config.toml
n_layer = 13
d_model = 192
n_experts = 32
experts_per_token = 2
d_expert = 144
d_shared_expert = 0
activation = "swiglu"
moe_layers = [1, 2, 3, 4, 5, 6, 7, 8, 9, 10, 11, 12]
router_score = "softmax"
normalize_top_k = true
routed_scale = 1.0
balance_loss = 0.0134
balance_bias = false
router_z_loss = 0.0001
router_noise = 0.3
n_groups = 4
groups_per_token = 1
init_std_router = 0.0148
lr_router = 0.00149
vocab_size = 32768
norm = "rmsnorm"
norm_eps = 1e-06
tie_embeddings = "early"
optimizer = "soap_variant"
lr = 0.00478
batch_tokens = 32768
seq_len = 2048
train_tokens = 283600000
steps = 8655
dataset = "wikipedia_en"
Below are experts of layer 5 (counted from 0) of a mixture-of-experts language model. Rows are named router (the router's row for the expert), gate (a neuron's input weights, with its number), up (a neuron's input weights, with its number), down (a neuron's output weights, with its number) and show model dimensions 96-143. Each number is 128 + 32 x the weight over its row's rms, rounded and kept within 0 to 255. Numbers have three digits each.
After each expert's rows: "comes before" lists some tokens at least twice as common just after its tokens as in all text; "mostly gets" lists some tokens that are sent to it at least half of the time. This comes from a sample of Wikipedia text that the model never trained on. Tokens count by the router's weight.

# expert 22
router:225108085149093120121126113102136151138079161124141139196155156103116112147076062113097108169116086080151138180118161173125118146107097094126125
gate0:203136141140087121124097117062125120184151146140139142165109151088161139106164084123132110138149185095159119091130144077089126085077106127115127
up0:078122146119139184141144119129149145084137147138086134079098101131086201125118162120107148089116095135113107137159100127114114158152194121108172
down0:196094130117121154134161158141156128094154063120096057183133156110123101118145083126205090091143145078168117111081180107163094123128070155142078
gate1:118036152125143124202186145161153103081140157062135142169074083107146121174123112136152112162137199169171106177165135165126071137139103185126109
up1:120127137076151133121104153121073133127060091100124168128163108071155131083137125152141152158116150120128125124128113061134122083125098143180128
down1:100074076110103034154173110164155119090194133130181119116119139176140154149178164146083148134107118091124123148188113131103067145125080172142140
comes before: " the", " to", " by", " in", " a", " with"
mostly gets: "ated", "aged", " behind", "ating", " Released", " nearby"

# expert 3
router:108135105128140121135116115116109120125091123125151145182116129094168138093109081091107084130147052131206087162136152110111149200095098147110094
gate0:111116183184179114134202142096137112102147104118157095119138086119110177188080063071152165125120135141071095160081100112155147105144084174119172
up0:129120103128124115110196107157125164142125093145127126111126131213164162081092046162101142092141107113133094051165143112082087102106161108069150
down0:172087097113084104124148106167106122117117128113186140131132141150104177091075142144112159166154147105113119151131141104106102128134156168105104
gate1:125113171130138179170115102133187105178159113124151131118151078178129117154148126134155132097140132157177131125113147081096125112101126125150118
up1:124165137082062146193133093126146099200134165117131159131135084151140165101172128123189075122128163152148132107058171121127088081100179128119116
down1:076127139186140183117133126095101094174104122103112134127045127085121116166131128150182111141095124140160118118142147126115102121162120151132081
comes before: " the", " be", " a", " have", " not", " also"
mostly gets: " not", "In", " In", " until", " before", " can"

# expert 8
router:128142111168121111139114107101141143137088134121143087175137155072176134122127096141122079145087076117147105114070211170100182126096107149118072
gate0:060160138127150175144124118173167143125159164128127137069082103148092121109137087084183120103143137104199106124183128156091135137130134141135105
up0:151147177086113155162135128110105146136153171088126112145160097062091113168112137131061142043148120130132184105124146147180172079134104166200136
down0:164124103108169080127069056085148119163150164128119137084119140140115097175131095044141150107190083109110093140189145161163138121148144096163165
gate1:141139116136147161148184087124131094109103132146087112140116083167083138146148078163080086135137087144145118104205065149117062119146129133074104
up1:138094206161134131210109148102120099123179079112102190034137161148138151121115104107092115144085154168177129148088205082174186140098127144147152
down1:094136115111071167098107104083146118078086183100101116106115118141116087128079123122154128126094065072127064155151133140114160164164154076117165
comes before: ",", " |", "–", "\n", ")\n", "."
mostly gets: " India", " Soviet", " Zealand", " Vietnam", " helped", " Kong"

# expert 24
router:140096097196127086153063074155158169129112157087157118154093148126109136170116095098104100107115115069112077193071136138123165189061141218099096
gate0:118129117145155095086180142110121153074146131147099106126057085113128098176160178160122149091133126164173119133113146109118158221176145118122144
up0:148117100129112204090152112145126140165097159155097066126089137066177120100109150090143134105107123127158120158159091104087152124124092139152125
down0:148126085152113145170117158120149191126090183118152120151103061132104068177082109115100114166110204093135122082124117145141071125165158136121192
gate1:132122126144127116145140126145127108156150178088101112156147129080165196137139102217142134104137095115155100138128144128191066146152199036149103
up1:105212119148200121073071122136051163091131192168115151123133069144079140201131096132136114156132148159107121111140094118095116125151127127118099
down1:131123147158173142167122115149175094137115068199153088186085103158120073112143115124127169124126175105116171131151134137118110081199063148130156
comes before: " |", " in", " (", " |\n", ";", "^{"
mostly gets: "%", " km", " century", "-year", " mi", " mm"

# expert 15
router:202094092145161127089091086123132126063135149111153155151089184144135135129076097104077062111090080090188097145105130163123123221138068131104077
gate0:166102153157102122178131119088138141135127131131142150158155140113098147080126147123117132088154135193168157145127145158152179113093110105117173
up0:148144178083135174164107097138130143141050147118137089156159109148123112086136106121082179092107146117186092200147167188111141147166190164134103
down0:095104088122116067113147140114150113104129133160085119086129124101174160110141152133142112116175116202139122087187043153176126088169064212182146
gate1:137149130153145127133091117133162134108196090123093154092131107151139114087094139175138135179126155084088094142117104156103143123077133165072119
up1:166117141131126146137165130113172173104163198128174110139107075133133097127128123173171124126151129119196178102142140168127109058116094134187181
down1:041202150117130161134139106167053104115094067142181087135140144097128141148136087111136181107152099102131145098123101137140108147099109094061151
comes before: " ", " +", "00", " −", " UTC", " May"
mostly gets: "°N", " July", " August", " April", " June", " March"

# expert 30
router:162138123149126099163116103129113122116061147139142097154149200135136140141086108156123104166091092132126134159046187177095120150082126104119113
gate0:061176162111048138124113071110133152175141179145147127099085123139155192061172139148116180096135155095158123194127098116154119190087110083187105
up0:156149151131134110099129159107032141178156195133106081147133178186125129041141170124107181144083134071096111136069119119161137164124174128211127
down0:152134107118170143150129150158100118081095047142137161116116087114129129155126112123140118160144128085118137105138208128096150076108137195067123
gate1:159090167152151110130123130220109112145123096132159142095136103105144072115112101111172129162120112140122159149089151146100081120089142083106143
up1:139094110131114092075154148148108087131091143110143080123128125100120146135143141102056122125083116167133142110125141083088151144098066142134139
down1:078112105074163153140131122177224159044155160115110166160083140138107151129122127096137098117151119091126097152182078131171132137167161135099141
comes before: ",", " (", "\n", "'s", " was", ";"
mostly gets: "ić", "worth", "ki", "ji", "dale", "ville"

# expert 14
router:160185109149129124137081095060129177126084135120181144168141128101169145127113142127099124192093079091175099199139178129121119125093068154104130
gate0:080087115123101113141140171121145164116152137172116123082120134130035137106141105103146125174155051160143145086080140142127147041089178169132099
up0:116126135193143132136146160166146193106082140114165156119148116140152100116128124098170149127087111111128090123161148144116148216150166134139206
down0:103088139068108174170063138091169130152184118125090176098080097193137110168184174130144116128149147169128056176078115157110138121136081098168116
gate1:128163116119072084129094161174118154138164130092103164193103135187134139137137103163109197160155124131132102125106087141152155119174148147079108
up1:112092127148152127106126147058097171181152177171166082147119171079095119058164119091116149076151189114148142086141077164105121180120135125205086
down1:151139136122104138085122168157077115156115158141141135152155136121110164098120141127163173085164178158144138082127135075126128132110088197114067
comes before: " the", " a", " to", " by", " in", " as"
mostly gets: " became", " won", " took", " served", " joined", " wrote"

# expert 12
router:128131120158103184112152117113142135083107128081107069193124155103152148158059113127138098113113093084091162174084188198127135158101094096102082
gate0:068145088152154151111198159109134098138120078079131171147084121137088125056105119071165126084187174137145073074112181121162164165123119142071134
up0:169134124122136125140118123161147180108151126160131133144125163180127085197156083083139101134112130115118137169160128126033123102173161134101079
down0:068132130168113133146158164081150081131079077133108085098144133143054143095099095165118128159128133128119105090099150178225119142120107087158131
gate1:190154135143204152130091089106089125139152081130092115163136185204181098180111124101130148101147136095159126144138091157146201129115094134161119
up1:127118137111126091141105110103107160172058101086069106149114156084138090065110135100172155145123123190089164111095176100136105116153112135133132
down1:143112153153091065148136163122069124135080062104102105142095085105148113078096139108103145136137153121100124042125173058121098132169143158111105
comes before: ",", " of", " and", " (", "\n", "\""
mostly gets: "ers", "ants", "ians", "ists", "ets", "ators"

# expert 6
router:192182107123123148155118070086096144120029140075154168151106190143161144191125104134133123180063109129186085126158152151129160189108099192127153
gate0:125095178163101155172120123060056126087095107093127088149121129139093112097127094107133152150160103129166155106194079128192149156165164181124083
up0:134106056165104124136146143195128094144095157091107158132085161113127073163149150083081121095134116046144091171160099130077178139073106170135148
down0:058131191110139146111134127068088132080132137170160099110184100178138105100141095121178119128155114121128111090130067141170180133174140146127166
gate1:101143113112094096120157146122142129137117088187080142162134078173187138138086130177174187116092041114069088110142117104183123103164146157133135
up1:119129116092132127125159149162121166149112131186117069097103090061119107091119114194091031144101183120132133098091086129075059182143106148182131
down1:157081106155169132206108164151092095108130058118153088146090098140168084173118155110134220135149078079153146161065120112136109070116138152126157
comes before: " ", " the", " he", " a", " \"", " —"
mostly gets: " until", " Despite", " With", " after", "When", " than"

# expert 25
router:137114129153113116166079089130152140119089153123114187159094160119154140132085095151104120150092064097174064152092156085121163171135137188091098
gate0:194138119131110175101171152110134140120152119176100106159154121101136082176188083124117135104112146207115180149128163141137141135130160140153118
up0:134124130149095125167180157170147125121152105130066129150149164092116193135167075109145142149099113157131170141148169141083091075082103081181127
down0:140147180174142099137171083101140108167113115143163109150146186110156125046139168153098141136152115124139082119188150136141071096101123202071127
gate1:228133099130060108171173201089099132134092080055094149160075124162113124069132153155121112156129129153086099113169175100159169149123109062051108
up1:109121084152113105146163104129120163178106158129150124106100149091080100159092185178110119140129129080082136150114126119105085127089110141181113
down1:124114153100147112153122127079092140106084093150148129130138082196156182128108131162066169121129117145094115214143144128137144148165163147052154
comes before: " ", " The", " \"", " In", " It", " A"
mostly gets: "=", "|", " Binomial", " how", "He", " He"

# expert 18
router:189122081163114130133147096162144138092147145114180111153120166125198103113052133096080110129084086104180147192101158128073132132098133133134095
gate0:168135125154128101169117128131100186160163136116159067157056100117155084129051138073148080136157156112141139117109158107129131166129109183131146
up0:134099127137089143134150141111118126160100060140176088147161103086104208118161161074085094197116162141106152110127172122112159133102134131151151
down0:087157092088160130145106153120122104099128125090184126134110088105145143092070118162192132059131083106082133103149121136126097129096156119090149
gate1:089144147138154110158171076142126121129146102150119145084094150171147135184155136122140131122149165060142117172142150164124119069120101138137078
up1:107113079086186216152145093199115123054104167065101128147135149158161105168098137109135182122124076123178127153174125124060146126125178148109106
down1:110163121164101122098079163140224091181196105162133142142139123065121135181117119113132157118212163095066140152178119118200140123085130137150125
comes before: ":", " |", " of", "\n", " (", " /"
mostly gets: " Cup", " Award", " game", " medal", " title", " Stadium"

# expert 19
router:103163097142128129102074099098136173122085111121151111141099132135132170151110099074108103155107128087182069149151148129139158172096084176107131
gate0:104197110153173161099153093123196124127174121109132129093080095147153127171109084151110155117223084150140138123155152165163123181183159157127119
up0:139151181134101122079082125090153155132160158086156137195134171167122154175125090109130132242079124092118119122111113066099133107100180118163158
down0:168121153103130076124095117138050132088099105137169179076117133073145097122121137137109144098101145129101167094085066123099097147160137063118103
gate1:103108090115069154160063096063123142147146191133090090105046075181128174140116130108166137085136202128157144119163141152144153172122117121138119
up1:156129187137123140087190123131083115167133142153151122098184187130143139102088191162107097114116126202104107193091112093065125091119123187140113
down1:110182108100145186118058144145141122067135120068162184119196093106088103114077178103157158141058197077144138114140120093159103124064112076162148
comes before: " ", " a", " been", " and", " which", " not"
mostly gets: " is", " are", " was", " were", " has", " had"

# expert 11
router:164078109152125123108116071102114153086096148070163122168148136144114092161119101174107117133123102133128085143102091135075175169128120158121087
gate0:143059106160093101086138183170124104088059083164160120127139099070059111191192138118125115096121169148126159129139069110079137142132121158162144
up0:108159176147124221108161146155085171071135131104166125141102126087149106103108123124109128130036141157169152163220107131074113103082162209059190
down0:162130140077128131147116105091193152159143150117096129121147067149071136131164143133162164111182116129057136125090155127115158129132136101139103
gate1:087173166081099149147157122157108122116091118114096166050093104100168149236129152139093111062143140151155098097169114113121130158130141078170120
up1:131113104182138097124177071119138175141121131139180089158172148192076129067115149095130081181100113100118093144090182191124119141078117170139130
down1:161214135112134190146112134145060088127148080152067135150185144076156158144137086156140160092131121154183167115181096092133160087161109124147112
comes before: " |", "–", ".", ",", "%", ":"
mostly gets: "4", "3", "2", "5", "1", "0"

# expert 23
router:151146144168105133126111100120104135112105144131165027188115182146140090120098117144104060144090119103108156191061168175116139150115116110126080
gate0:097095155128179126163078129130149129155174128137159159119086058143139136153133163092155123133108164091143102136181141099169159137139123148153147
up0:160120101085197112149141152130171119173146114119176080104160134159134122165183130148165206106138144097066113172106154158175117143179079147136150
down0:152170163201137161106132124182105085097125097103078129153117189097115162112093124147137135139136108141085106154132106193106129122164150073103125
gate1:122143106140126156120090090116132074158167124126092109132119130150159062096114150112100136121129166119062085146170141091155154187127132153156142
up1:119120150186125208154127149126139160176153129126098143050175126074107031119113155121147116078195114098134209086164134080141154142133142122143138
down1:091105109117199107116140147126106127167130097117206145093201088127138109117111149040101155171105092132117136123121168084121137103131109180157101
comes before: ",", " of", " and", ".", " in", ".\n\n"
mostly gets: " Stadium", " Regiment", " energy", " Affairs", " knowledge", " security"